Weights of a small mixture-of-experts language model, trained from scratch on English Wikipedia: 128 SwiGLU neurons an expert.
Below are experts of layer 8 (counted from 0) of a mixture-of-experts language model. Rows are named router (the router's row for the expert), gate (a neuron's input weights, with its number), up (a neuron's input weights, with its number) and show model dimensions 384-511. Each number is 128 + 24 x the weight over its row's rms, rounded and kept within 0 to 255. Numbers have three digits each.
Before each expert's rows: "mostly gets" lists some tokens that are sent to it at least half of the time. This comes from a sample of Wikipedia text that the model never trained on.

# expert 26
mostly gets: "\".", "dec", "Length", ".\"", "for", "Authority"
router:142092118126124143060163144143126161145078155156149144137142147102108114091166127107135116139140151157102118133101134101103146139093157131104122110135127129192127125153119149096114097138127146106147157180120090090149183162133151148117144154164108102090132145140135101097148117135149137173106109130164101118111112105099157118098085149108118158126082134139105130199122085126089108128126
gate0:150126138115148147145146138128115083164119128114113089118136181135159131166108116120108096139085169128119182154095138128128107114155156120118165140147123130109087158091115097120125130143118178140097124107112169124131112101121125117131124117131109138180097142074165110104151129106114167147111103124151096102098132136148153081143131114160116143134191092096133078142136115094125138145166
up0:135111106142145144121108119171172130115179170152161101175135106112133131124116118134084157141132132081105137077124137098122174126145121121137098116167180152109150066133159144125118093128129089147163127161072093074154118114112135105090106159107099128127119145146104120149110139117139084141165169101130152105168126118115127121101145130107122125149101119083115208138143108194142132130133
gate1:143080160139077161125108128082131155163119147076112117114151128060119136150127135178136144142137139101148147131150130132117113103131140147152131146106145148121134133183166126175103152072109135109123155141109112138140110173151117125170127133154130138133076105126143109139150140093123155158147094147141115118087124129106126091100104120139129115138121085095138123128090128155162146161119
up1:127107091121103125088121137071116137120137136102139151111103129102150137053137124165135133098133095118110154140149136171101121108091104163136122180135148124098161128161115112134109125117124105104116162121093130087100157165156076137142114130136142101119104099131109133125142142111067138156178100154144128101098100143089140139123065132140089149128169098111100130138092118167115155138117
gate2:161129096113127178123074135148160167125117131146116134156111118152101137127144084110092098127137102149129102120100143123105139107156116095191102107154146123142140115131115176149109124130116121157138139174142152104137090137186116121131125147134135131160106129127123165120099141194162127108117092125122111199154095095144116157147131126143129098142145146180120134131111128141138134141083
up2:110140156117104094111177144140139099151152149109097119108141154126171110149114153147144146135142157148124112102135137131095156126118138159178120131143108113149195139156106109154127131143120098051095155097116122141116187135158096110142139147141112124125178097098121148133152150126110120111078206115141136085085151101126133124176121103104093114108103096136149155121108136137129144110115
gate3:114162111091120141130154111103118140151184129112162092127190117146178134095149110150108098131144175158130153153123120119098115119141152136133098072125098107145115145150081117133129139138102125093142096107126138077106105170136141092118084178130123135145112103094133136072155078150137122162150095136099109139119126147134127111096112124135163115101110142153130108148087152148070111120082
up3:156161132135167102087147174101122122130112165095133083151162130126116155049114116135123128123180166099142147112105142132114108128159140097108091148154146112114169098148108163115123118108105099125143107110110149112112130115142150104098128121126058118117125080142133114150105102154118119125161156154150124121146102150154123139143048171111103150187095114135152106134094097174116088135124
gate4:151164127162092157161132128138139095132182108167097150134123109092121114164098095122106122136141122155143118105079114158079117132157073139153126136132155099119129104159100130176118123093142132144118124118133133106138088121138167130153117109104148147161146119115137132135132146169130175137165136115117139136111134115158151129110094131145116137164137113144167152108091129085170080105147
up4:094164124127114110119102148137131146139138147137135100184095150186119168100127151115118121158108155148100127140091095111150148144097085131121144162144127125147155092145133134132143108076125134158134131074131115115088186121154183102111136124096107136089115114123115134111158125082151144129143118130088111137121142102205149123111109145098123127094111105078113129130129171127160125135129
gate5:172145167113128124128154147110080152159101127142132136116124135135179140143111140160145125169152157169142107147131124147097121078104130155126091125124127130136125135154137140174116125133136166115196106155133151166103128134124120131174122094142149163156115097159138116133136103127155140179136118146119105137122114094162083143125124112090118135118128107151122088124132109143124163116118
up5:127119096120095134168140137185145086155171124153114119123135112148079138112120096144103111102103102094106138108113142133093141144171084094110148153128140145115114156122093151070136129124139156092098148125111119082176158151142119124113123128108129147126109124142140146150152144112129124082163163154153138121124117135135128122141118116139121103141108128095176150147110146107150079103107
gate6:132108146102121130087101118103130149136156109149135098167087090128114139136117129137148074149197154151099124126109120142121131133109129119122108085137113139069159119110130131104118106119112108056122136084111125096147138104137129083127129167124127159166167174132106139096137136134104143146124092138134121112152133142131141107154148167095150078129070142118133148122106169122181104138129
up6:120079166140154099119139119092136143129164072144138117159111110102112173132108123127146148155154141100108117142105104140093120140125123168117146100120097129096139132130113115130084120161098136071143123121165121134108135147153108073099139149093136133144149164130130086127109115138100130123132132128150109101124138162168125114168151134112140159117065130140129167123158138155120135107155
gate7:102135111125182145143115156121141114106120117113139131142112170120095127106141089121154113141136120109145132130128131176146167191125130114096083116119144097139110153163152092144196161139135100082105083112161133120127068138135098120089115137093169109126140106113103108117117144132154126066138117145128147132104159075152121105088139108124120109133127136154178158160122122144110084172134
up7:105137074146122100158124142150104107106101140100106141079140155106171173123102143119136100154140125104113140150132123183124155173097116144141122114105098140138130111099157136142140108113118115108153078153132097132126154110139115152122144101127047166148117162108132117120078160159093100160091145128148139105145120155082106100125102073162096154104138137121176109134186112122145095115092
gate8:102093127114089141140148115121096116113141105145126116156153145151128113125128099141185100119071127132109191162082111132138116169143159121159142121153092094150125164073131152082095150169151123120118170136157117101163100103096094113109174139124116111115101082089124125112153099121110095103158107161117126105130138162145115117097153091141119116159123133122170131121119105103107151141098
up8:143103109106183143132157134155141181157118142148118156146135162122126079106140131153128159132195113116071122142112169160098158103093136159159088122125131113159115115133118112110071168159117093150132124129172135147127115120075083160159149107125163109071083134103124152102159129129157145114142120112146146091121161139147135117117130124156106141140139127109121100115115151130095151116124
gate9:095123112124136125104140122115165114132160154104154123138143133101136141148119122203112138105100148123128125130121122153112122138152179119169116126147171140114153099146094074118112115123090135093114143145078126103135104157133126123093145103111151126134159133123126120129109117157118125128174190108104142116127108106154179170133139109102101109113117138087143133108138126158102089155116
up9:156093159121099090145148118120098091155117151159130090118117105125155208130113133137081132125129144076110116114106146119151163129086136100133129175157133102148114103173119170169117106119150144129119111078145132132139149129138125132107151116111134090107128109136124129172142156139173143109112096153166161154105131113155073117114069143140086181163137184151127147163083133119078169139109
gate10:101124112105146083108134117115146139127131122109146147174116143115128102131108134170127118094117111108123111101135195089123133116136156126107105134137123150126140184115145132163092141155124170177143095146129123126095103160151113086154130107106152152170117162122126143148080136160137092123159106158142134161125131119100114139150143118096141083138149099170103121094133098120158136079106
up10:132148144100124104091138110105115129130159155099087153114128121120159162157106141158081118077147121100142150142140138161084140115125199128115105148141124118124110073129117190129120191136154127107125154106181148150130149128128106100122117142138132139092110142114156154103136143169155134116105138149131130113111098140146157150125111160122094133121118139132128115104100172148106163112086
gate11:144141133082108163108113103086168125112164051116110119136142130141099139122093130154157123098144130142094128115115146162179121152112181143102109160116115158080135142149091128113127171143154123077161093127135131153113139149127120094130124129096100122122120124132159102147074100142153165128117147117101084116090123117095119141160149135104118125114179104143136100102073118152089119113142
up11:162151139122105127136097111132109123143163113119116126093156146101112135155117136119167113114158125188142137126136123148109120176104112155176131131168129138112111113190073101153082112139172103130152109153138143103146149125111129102152099104104068141156157132132139137169119137101116128094157086112091135160069159163137128120154147157159083138113179154091146126129139138100122104143117
gate12:118105161124124094183144119132114156128153105113105125127111125147073114156120169127096137129115134144140139099115137139098138135148128154105129121119163111132115112135159134110080129112082197129143117136097130106172129108113134111084143129126148107152155135132175086146130163157110098120095093121131111155118106121156122165102147159114125104112146134128097122118136163145132148110120
up12:177099163183151132148117122125130140156131125158117179115128134119152101098147104147147122136141119142128109131093114076130140132116149125118186103073103150155153127124127131114125177114115129136125139159128114109098133145116125117081146140100123089118158130145131162142102113137106140136144123133162155106178093113128078141124123133153135130140117098189120145135120140137068153127112
gate13:124161135116107102157160153142147144145108122074128121102089135134143124115140148166127125113129106117116131139105144120116128187151122116135114112149119144140151177148158164153135146115132111139156124091150176113174154105135109091109150143151099141131087087105124132130121144127118123088162102139128117165132119141100109111157123119083123131197115119148109099136193141086120139133096
up13:117092124182099130141112125136117129101150134108115152125161077115120149080107123156118142139115116112170103142136102110100150089107109118155143111140125089145154140165167181121172120126094169108140116103089130115097205142143121092171147075118142145122114113101217131124153119133119116160127102131139123200133066093081099123142077127137090130146127153099147129125137108170111163102121
gate14:148151138107123161139099138154092145130144141144148093128056132113139107120119126158097139109102143116118118143165091148101102171160157166144084094156150089099135096152089154160095131101108097142132165161143125111128107094154125102119119165137152129114095148105155120140104165087099111157135146135113088108181121070147134107132150133139107141112070155171151127142130100121132108111118
up14:155136121123124166127139149155134138124098113113150118123131140149152093090130116145102130151133159121122115107112112094069094136154100143107057115116158082083123116154125116134120112155136128109179163150135149116106079128132106128133127129131190158111136186129147107155106163102137086153117139141106127130178108091135134152104166117150138158126116129114168129123114155164147134117139
gate15:142144094123120125140108106116106145122171096146112116119127096114154136072137131137128106064119133113064142121143122149112143152130106175116164147157127114117105137127130138120136127108135132144164168126116139122138115102177114120159105080104147109135131141107132119101118121166113145105154104131130133104082141134185122121111111126134138130113098112118134129116081141110126161134102
up15:080119128144152133113119138110169131116081146105118148107119117098102116131169143115111132164169163142117142140131119102119133108134148112110137121103170113137100114137151115137138114133119110109128115140145113125140105118127169144121202122143129142078131134145081114155131179153118115141134117159122120104175127106115125132129096134127103089119154157165146138147176134118161068106141
gate16:141132105096134113113132086115121129144113141083131175157125145151108168104118096148162095117192136135144126128125112153119093132105152129159132132165146149165127091133125158145114099084100121140155127132108128142089141132144137117164124132108116122150121067091147121094090124115088108120082106092112110088166128116117141111133165076094101131139159154098139152109110138123156127069103
up16:162127125156146101107112075096153151136110156138123124124144128127157129094121140150120125154130125133086114121127176132134113133122143085128143151129139111151119111124142107094118080139176113155122103132135153127136135132140174106129130132153104142125130135137125144118121085132148134162168107157168132127150080131071083121129179169128102103121142112109100154120157118187123117112090
gate17:170122133114083148116120116140154124124122123121105148166106151100132158139126133190142137104131113126138110125139153145117140109114075098114104186129135110155136109133152125136176068119127136118111132139091131158117159099138104094097101158100103171121131102128099140115090158146117138131138062135121134127114113097127110108144180098126167096131106117140117125122127119162158100153111
up17:095104156114128096121134136118135086121116121133140132103148091123124108145161158130108097150149115097157117162132106157125098117185142155110134095174135103139090138142102145123103142135133127101149131084139161140106146115138166131195143105129116095116114095129144154127166121118122144139097163091138098136114158172167132135133083106116144136089110146136133145102122137040117140133099
gate18:106090123086138140102102137150143105113140097069100072106120091121121120137137125140095122134136158161122134146148061129123141167125114115069166170147136154120137139129141113124151126122130110125171110157124109148154095099150103160106155140142145116121185149144124154135120094127115131143124081126171107102105100155119148133167132089123095122113123118114114088090150112101176115112131
up18:132089164105139134113109155130130113134123123110073110125099110124128120131159130138099091123121122155177143150149085145147122135090127115082107101161165128104134168104103109133145118121120119114122140109105111120151134117170103119071116152109136132127166133110126145102153113141114105168155115127169094098140115125139095124129128115115114088127135117134142130073130124130155097135150
gate19:157124147137114169158145078114185159127098143119097123137084120108135127133103160107162132116139137161155107135126146138111121139105126140123144097123166087101128176112154130155086132101153094127103127158176138155117136119112097118144113083135146103140129152097173130092148082121146130089164114118144129129122094109185127110137081118118057131132150130099137125090138094094114134134134
up19:141102127126152141118151107153132151113155144123087132106127087096138141170094144130154140111106078108148128106114110090118208127095138149129129141118135085114114144128132076129175131099112088152155140145133139155145108118148143103153071152139125147122147149165171121151087144134182131102138106132138112170126123145150119150133151148133112196149130111128130065112133103132100121167156
gate20:105106102140199106149125143107077083110106141134124120127144112154158080089116159121131121111139154136140135139144119167136128162137118147123142106166142085127144061128137088118108152103106149141121124149173138119158145116151127133129095122093147154126093121117157150120101122123129139092119106150122174158157137130146144127149132144159133147080121155162131159138159140077111140135121
up20:117089124099116100154155180105105094118160161152095115130138081118130090136094161127116085120173147133133118092110091126135138117076154140123127087144146086151151175175148130109108128178120141119134148132123114160166117100124120123145159131125167146137136122141151147136094083102139111138113147167135161138117105121160142125104096090101093159142140146157107130127147127137141125167158
gate21:119143126143066123108196130135153129162150152150109113101113125121133148111120095149175157135147102106128106159129172102162147136158101116124116103172112123125147068130133107098122131143126120144156097121071121128118100092079094089106126160134140164149128143122156146144194128145133160156151101099097096129146139146087118129123114090135132149130124142124152150113155138164134101171108
up21:127110142123100138143160136135128150187138168147113133110173132120116163107117117161146141148124122104116147162145140136146127130116104126099104133166139153120122118131170149079127132092104142117134142133084066127125094089098080144113147098133120160096123094090144115149108119135115146163123103091110136135105109116084157139154156108121150146159130110158122091111110089147096096153101
gate22:118116169101143125143087144122105122130166122092077125120106122157141171156139072146085104130143167128149169117112125133093163133088159076152101167099158101124143130140155099140092133113136125127128078125127127135148116143128090145140145129123163176134148153148077136111116155113118148101174150146106129163125126133099136134138156105148116147157123111137115110114117167116142073130176
up22:085122110141103134157119126140133115130100093128136165171108156117160129073111109158141152142141129123119136102131107114121129136116093114165140120122143122119120109084080128115160109132148111131111133148130140107118124130126144126139127154149165158113123171129158134107165090201105135136153125146144140182118094117114135177099162124101106100073113138191132095126148117104128089133134
gate23:091112129127120168119145140133142154118121118140102108124120107142108101143133163140077121072178106125164097104124117119127148115109110119121154153111135142121133120157158149141136112191089130121117121118131135108154115093136115114129094111103081167125108121142111122115116124120147109098124128126135158111135155104149093128102127141163134080128082137114147125126144114113134156074138
up23:139141128113118146117097128062129084139141093109125102138181153098151129171117152089148126161130115123133156168123157087117106137187113135126134112088121114141148123084100121103157106083173135161117141084125129140101162166141136112110110149171148102154118170130149147145163142157147177123126137117141151142140153127107125128110153136130141171186123154125124126129143117155081136162138
gate24:125113174108130140158126100139072141109143166062117145137097115110113174098130116125110148147136117107147132102114154133111112153139166100118098159161131143087141117139177115107112117128107119109127172136144137106111170109136136091116122149187089132113100097168125093154121128134137099107164164104141141173109134152178081147065129117104141115084128132114129118099099135100128176156100
up24:156093143099129103166156182137146148131165113130099100120165080159109108103165141096157139168106093087126136053104163103146110138087152135093084151170120169127128087134154123122121135137159182132139112151166125121107137134137129148142165140149101136127117136144148112171107123112161145108188139071146146120107108151175133156102117140143107167178126118135088109105118106115149135123115
gate25:143143124126106160146105113186125113118129109154096145116134142094142152145106094125137132127129142127107117177131153154134163103147133122131169132162107130082126112132134146154098135108122118176113163134139120147115133125154135133137114124138171109137155115141144142136153177114126128106134107149098114150130097108131156125110144112111112116157112111146169112149084129136114111077147
up25:132142120138150155135142129121125112123097113105103134099137152116134164081155115115134137124130105152174071100102145149123107109143163168133110138110136165126111194110126164160131120151143146113112088122128129140093118109104118116136160134124101092133102155117089163104121103125115115087106151138125133127145183180157125137141161131095114117099154111113124141133152095111144124147128